From a checkpoint of a small mixture-of-experts model trained on Wikipedia.
Training: a variant of Adam for the experts, 363M tokens, 5542 steps.
Below are experts of layer 6 (counted from 0) of a mixture-of-experts language model. Rows are named router (the router's row for the expert), up (a neuron's input weights, with its number), down (a neuron's output weights, with its number) and show model dimensions 64-95. Each number is 128 + 24 x the weight over its row's rms, rounded and kept within 0 to 255. Numbers have three digits each.
Before each expert's rows: "comes after" lists some tokens at least twice as common just before its tokens as in all text; "comes before" lists some tokens at least twice as common just after its tokens as in all text. This comes from a sample of Wikipedia text that the model never trained on. Tokens count by the router's weight.

# expert 42
comes after: "2", " ", "9", "\n", ")", " W"
comes before: "1", "2", "0", "9", "8", "7"
router:090114116086107115107151133090153112122157157132148125131097111106101107103092155127133095153148
up0:133119132128138124124131149115108133133148153093198126130107125143108115128117138140176102156173
down0:166149138113165141101132139127144138088119129132092135135138120140111129140113139103130105148122
up1:126090105088125133114131158097129104153137134098138125141166131117110091122095158097131107118147
down1:182142136149124181135084126108110147135122130169124108117108121157102102170110116132128113070135
up2:097137120138075100123097149151132170127144177162136152124143136124086127091064131109139110172144
down2:179138113121113134141121118127089146121134107149127165095133159142073135093121090150159130108126
up3:128135115073131095076139150078143145116141144117129119126128146110084105085142134119151108152179
down3:178131157131131149159099140099109132160133100142093114120093125129176100153116082071120120117137
up4:105126112110134097120147109130099128113130159123154104149138159105117131166061099127115148112143
down4:175113108144132153123108118126142142099158155114088123188158096108110124182113118093106117104130
up5:136129105113082111089130114141140105117164150120158118119156133115077071144121090147165132130150
down5:181114108133130177104079136118118124120146159147124134165103108133112072150113134137113097114162

# expert 41
comes after: " |", "|", " a", "0", " was", "-"
comes before: "1", "2", ")", "3", "4", "–"
router:120111110118106103113137141107177106123158152154143104154102153126103107082101144107157121155153
up0:085118088127110121125183108125163112130110133152167128176154110116087104120143109119184146125124
down0:126185153106137166139140140126127166142112116140129091145106146126124095139103083116061120107146
up1:105095102122139111135121156089133099120134135157167139148183147138154113095118174162176132149161
down1:163105117147117123122175135142110138177129150155101115141143153163143104119102121120129118130148
up2:121095117089095136089162176109141117088123178089171121117123152117117113120153128093127105120145
down2:146138110137124135101163140120113115126146120162116172142127112118136099167120081123099133099100
up3:131120094048118110125127163123135114110160147120130130119095090116121098115123090138128105133135
down3:129090118126168140097126146100125143139111150129100112137188153149156136121109150100140089103145
up4:150132140136110116120131139142105142118126160113180131155152103094101108120111158111186125129130
down4:156154124173104133118130137162156149152143126160126126124088096141134100164110113117099107114157
up5:124151089096136070133114129113159132105105142109138139154154115126105124093128103114153141139140
down5:148154123131086158113140119158131135162131142161133152152106120132089149125129082109150128107133

# expert 40
comes after: " and", "-", "ed", " He", "ing", " he"
comes before: " the", " a", ":", " by", " his", " an"
router:106115108086080093102133146106169110087151152131150116134151140107095116140098135081153105152155
up0:134132129137100131113156096122111128139103163117167123153124126149143115110080103060121107145129
down0:165132128142156164189130099141102099110160137121140108149113118148140095126156115121119098088123
up1:084151104117114104118147166103148158147133109145141142121158147108119100100116133089156095170159
down1:143121156143157150150146130134097137095127136158109167151197121119114134161133118104135128103120
up2:114132125134153121104120126124136117120164178117150120116117130168133127151076170111150079154135
down2:122120168142170144165075117109088116127128143121142113090148180164141127126148149144096148146146
up3:135142073069139139077137140102133120112151147175138119156115099103104106111113124142187122187141
down3:125094082145160120133130112144146099143090147157152124144179148156157137167118093097114123136131
up4:096172116112161151123156126141126095128152141161116140143137142078132090143118155074151091154152
down4:184138119156174155150140125092161158122129137138107178164181123131137122144114121141156094090110
up5:091135136114146088117194121139119142120163117124135128140126100131117104124118147116143104160150
down5:129150143113180131148119105100168114111125127121145214147156145193126129124159140160127100090120

# expert 6
comes after: ",", " in", "4", "2", "3", " as"
comes before: ".", " and", ",", " the", " he", ";"
router:087122098095115109095133151113159104136156140175154109110163098113103114141122149110147105156142
up0:080142107082105119135120183106144124099167124128169069143166152128117111132149152120137125166136
down0:141130085110129164154180113109113102146169092180180148127165150121130143180123109146152183107176
up1:128131119122091093128201191101125108105144131151117142133083145108120087136108126066151112150169
down1:138104124169114131151150174139116086111122094138120150122119106127119105073115089157114163146120
up2:105131141129107123129151154102177138096135159182141159166129089142121131152098107159141093135157
down2:115150099137121145155126119129130113108090131145126152102148175158114141111153115123118105132120
up3:094089127145151129137123140103166104143152137169155104121140148126092121168129117084144143134137
down3:157081127159092102150167120181093108097142102099110095161144140145125121137141128140139099110143
up4:085104139135091138115151151107128107143101168115164120150154154126102109142113135081171105163144
down4:134136135125104166138136157112164135119127098126105147136195127194082119176138093131077091134135
up5:120143108134141142148159152070168130094121119122141126141124141121125114170115121151128098082156
down5:135115110151086128135133101138125105146112097105110148135129114083076177121131122142152130133113

# expert 33
comes after: "9", "8", "0", "s", "7", "6"
comes before: "5", "4", "3", "6", "7", "8"
router:111105117094136084110146163108146135154160154152158119115145104109097101127105158108142122153143
up0:124121110136109095154148125114102128147114136124139156158103165118150092108130098065132158179134
down0:125111090134158127131119110114104132146120090139126128088142144148166131122114145145133109142109
up1:114115145150119143059124117116149084112139152114134122133142148140089108122115147133150126124137
down1:129117116092129150116134102082125123168085129155139121105189132116119136155154118118095155106128
up2:121146132150139112121179165095135118148180098169111104159100111098126121153126140082157125105172
down2:116128147124115146119124150157139133124110101131129109208116110146141141167149157175148188121117
up3:141118131108128118104139135122130100140136124102166079158145131118110145157100133123171117129125
down3:125107150115108134171162142109130131117123123150158091121151147145151109154167148134171181109130
up4:141121138101104104153093155104166138143177119107097143114115095143114098115137162154127102129143
down4:103133187107148107115108133118140170137143155120106155153148120122095111145162125104118115132109
up5:134102083127115113140171124059135136126160118120215151109100135092135133134130138143192099167143
down5:129153128143135126111090148129136117124130155132128129157132134127127121145153125133129102137170

# expert 44
comes after: "\n", ".", ").", " —", " MF", ".\""
comes before: "\n", " ", "|", " The", " In", " He"
router:082142096095101109109134146100153076144125150176162113099154110098110102116096136099154095170137
up0:128126088081121111094128099116153128147152160105172103121121136089117121118106150121196112162171
down0:128105104119121121158109113115123116104114141113112130140122126139136162124138159155166150122130
up1:120113180113137123137112136099108123119152137111144098116146098136096053131079125103120116127132
down1:123104086190125122127117084138159139116148140117125115129140084168137103120077120102108094136103
up2:125081114100146135064153112140157132142137150129143078128142158102102123120091163119135107149171
down2:166126147141126123119133130167145144116136139135118121155135145135180140076132086101109101136099
up3:111102139135100141122097129124144153142153120107128116103118173135123103151129150110134109107135
down3:132117093125074157187131144118147148112127152122161121192141127189137139151115117111113135114112
up4:131123097097145067090123120152129133121125182151111083122171095117139121124112126120175078146159
down4:110126123144196166120120146102142105092163118126114116116109104173106092138113145106125128101160
up5:091093127115093119093125140093119129108115159107144101146141175114124112099107138094172124141141
down5:178163127139128174142089068159145130128167138134128128180187114157130120106107102110136137125136

# expert 45
comes after: "1", "9", "|", "–", "′", " However"
comes before: "0", ".", " and", "4", "5", "3"
router:103104114100124096104161162096145107160147146125155128127143109112091110118123163098151095148148
up0:095091100131099098131155117103140098110153140147120110129080136163132112126103095143127123159161
down0:111108128116176101105137170079140103135140103168117082102190183146121095152115146140107120144114
up1:117106138091081081118116174126182110127156179134151146150122119130114100115077112121125078150130
down1:112112159139153118162129165161139163117106113149119122132166141122126165115136132132099089147118
up2:107101126151103133088147112061159101118137156111136104138142099091129161150092131125171148171154
down2:133139165128141086098080141111158154096122159143129103117136093137088141121137088167165131157126
up3:086133114109113088107151123098152123107139166123139132117115127109122122138078124140134126152173
down3:159120144132162119134101145106142123086100096156109133127157123148181145167133117153099165130093
up4:043116093120080098089123150115132104118115157127155094140146136121108129146101139139151099164185
down4:110081112096183160081112145109112126102110137112153104167147101143141113140104130110101123091114
up5:127139135123146124113136117090173108148147179134121138112102095136092159118067101170118118123135
down5:133085120117091153125109084106108138137142146149115124118125153156131091130149119121113159125087

# expert 22
comes after: " ", " |", "–", "8", "7", "6"
comes before: "9", " |", "8", "3", "7", "N"
router:102107114105118088116163135117138107142143159162142140120142131076084107124094146109159081146140
up0:092143127134118102069123136108173096132172120122123118124113126146100102106079118125141118118140
down0:151142107145198132122137136113133137126110127153114090142101114122166089185113147129131138158125
up1:113110114094116133145162134120113143151144124145134118087135151124135141118130121124109128165131
down1:089164114176141125115145162137119118139148119145108097127126127097157143114108124121132143132098
up2:116137120062105123100134160122121131131125151136173119119139137106091130134104139130161109129187
down2:127140082138130151111118099129154084147141091149150132119087101165121118123151144136120162118109
up3:099103123090118110102160109124136102116135163120173109138127117124130130109142135103166109176143
down3:124139113152183128105154185120163124155153110169114135148130155131112090122118148183108116132157
up4:101121119087131088109141121099119122154117146141142107153142115135091108153094126139127123124147
down4:176124147153167140145132110139117146124147120115111070201123127152155176161147109127131140129096
up5:072109084109139111111123112140142109097120144135140114143105137156109120119118154113134120133172
down5:186124075162149135146120145149115142139150097136077133094114085149132068137127155107130119125148

# expert 36
comes after: "1", " in", " the", "2", "0", " of"
comes before: "s", "9", "8", "7", "6", "5"
router:090103109115104097098146146109177113102140159150151098127119158104089108147091161117157110145151
up0:092118115114091112105138138104116112143160140130152138144135093114107088121122120077158099171157
down0:122092162131122143085108100130119178116116165119157098122120108144163113152103095087123126169090
up1:101107114099128088098139127097136146149122153169131114106131124104132114125100150092139113146161
down1:128141128146118091113122150114144164092161113108193121101105137102138131148193126095127120190152
up2:099143128117110074126140122104107113125150167145158103122108125095114103121147134100145111174144
down2:167116142103134133124132114127098158121081168184128112121144132115162116136116124119081143149141
up3:104097145103086146121165133073115094105129126127169122087097143143125129125107134095156143143127
down3:144166146140133143137154099171093179088091138155114113093091097103141157187129137102141139094125
up4:137105083126099130103114091086182107093130131152140151136124090167121145134116121174105139103133
down4:121118146128141130150126145125137161127186116123137123114121135124123167094119118092094105119081
up5:074110149114084118142161137134153130114147152117143151139125129097101105140087124097109133147124
down5:148137137126131157100119088174132164084127170099141087107102094126141175143121093120106140140105

# expert 39
comes after: " ", "|", " was", " is", "-", " \""
comes before: "0", "1", "2", "ed", "d", "able"
router:112109108116124110105156145099174091148145149130162126140142106133104116120118158103146104142144
up0:129146149108142120119114176135114119119123187154176100136158116138135112149160122107149114129115
down0:120111116149111136149182159103158117121162113139139132086119117202187145122160133110118108127129
up1:125136132152120129159121157135098128128107185128133128132179074123099107123102160081100120146146
down1:134117122156118135114160109107148152143171128084136129143128171140145108117127120071149165133128
up2:085109169134089139118140127132117151081157178150146147119094177121112090128109136083110117152133
down2:155151152121170121141160133163132159163162111128130151155146129170107165111133113156084104068102
up3:129124150119150076102196152101142146122154168129136126153137165104136117139131133121118075160133
down3:147133173130136125072154114151134105127151143099105123120100115143118135097128100140086120145106
up4:114126147055127106075125193098111123141150144111122153137093116080116109137109146097147114161139
down4:136147109142124150122124099129111175121149121128087174131128125116119132103145129113180180099147
up5:131142117114133103067107169096168127142100146150120163180123135099082116158092147127139112139157
down5:126121149160110158115115131128108163123129183104109092137127164171126106106106169169160172101127

# expert 23
comes after: " |", ")", ",", " at", " in", "S"
comes before: "|", "-", "ing", "The", "===", "="
router:110126102101124103110151145110151113120149151132146117115127137091093104124110140103163113155166
up0:099123111100084109099133140123174087112150150152156138167111142095083103144120121083173135131153
down0:194127120136174134163135108156146121106121145107140109166158117125105154178138116130135160141096
up1:077122087071100139141131150068122142128156123135153127140160142122116106138113140106155117126142
down1:141094111159164119166124120123120120151105132129087107129131143098135158154139148117149108108153
up2:122102147108108138126177174106136097133148093132153140134108135143108113164148165082166082144166
down2:183097152132131151147109122138110097139070152113098150130145143120113136139094138189072116133117
up3:120130108098110070139132185127131126113172162140177100105095132109138051119082129101097106131145
down3:147115138112147144173133136104104129122132116155106139138093100137098115130122125158136133174143
up4:115109117090080118133174106099125142112123178146158136161115118122140105125113104115166103124152
down4:145143149133122125165138158139148120124123119121155120116128190125100173169146118131121100159151
up5:078116119099075121111129130127147125098136141138168138149110151122115111108125144124203128127155
down5:154079160129168171130147139131144107106103145106163137186146128151157123149169161131127132095110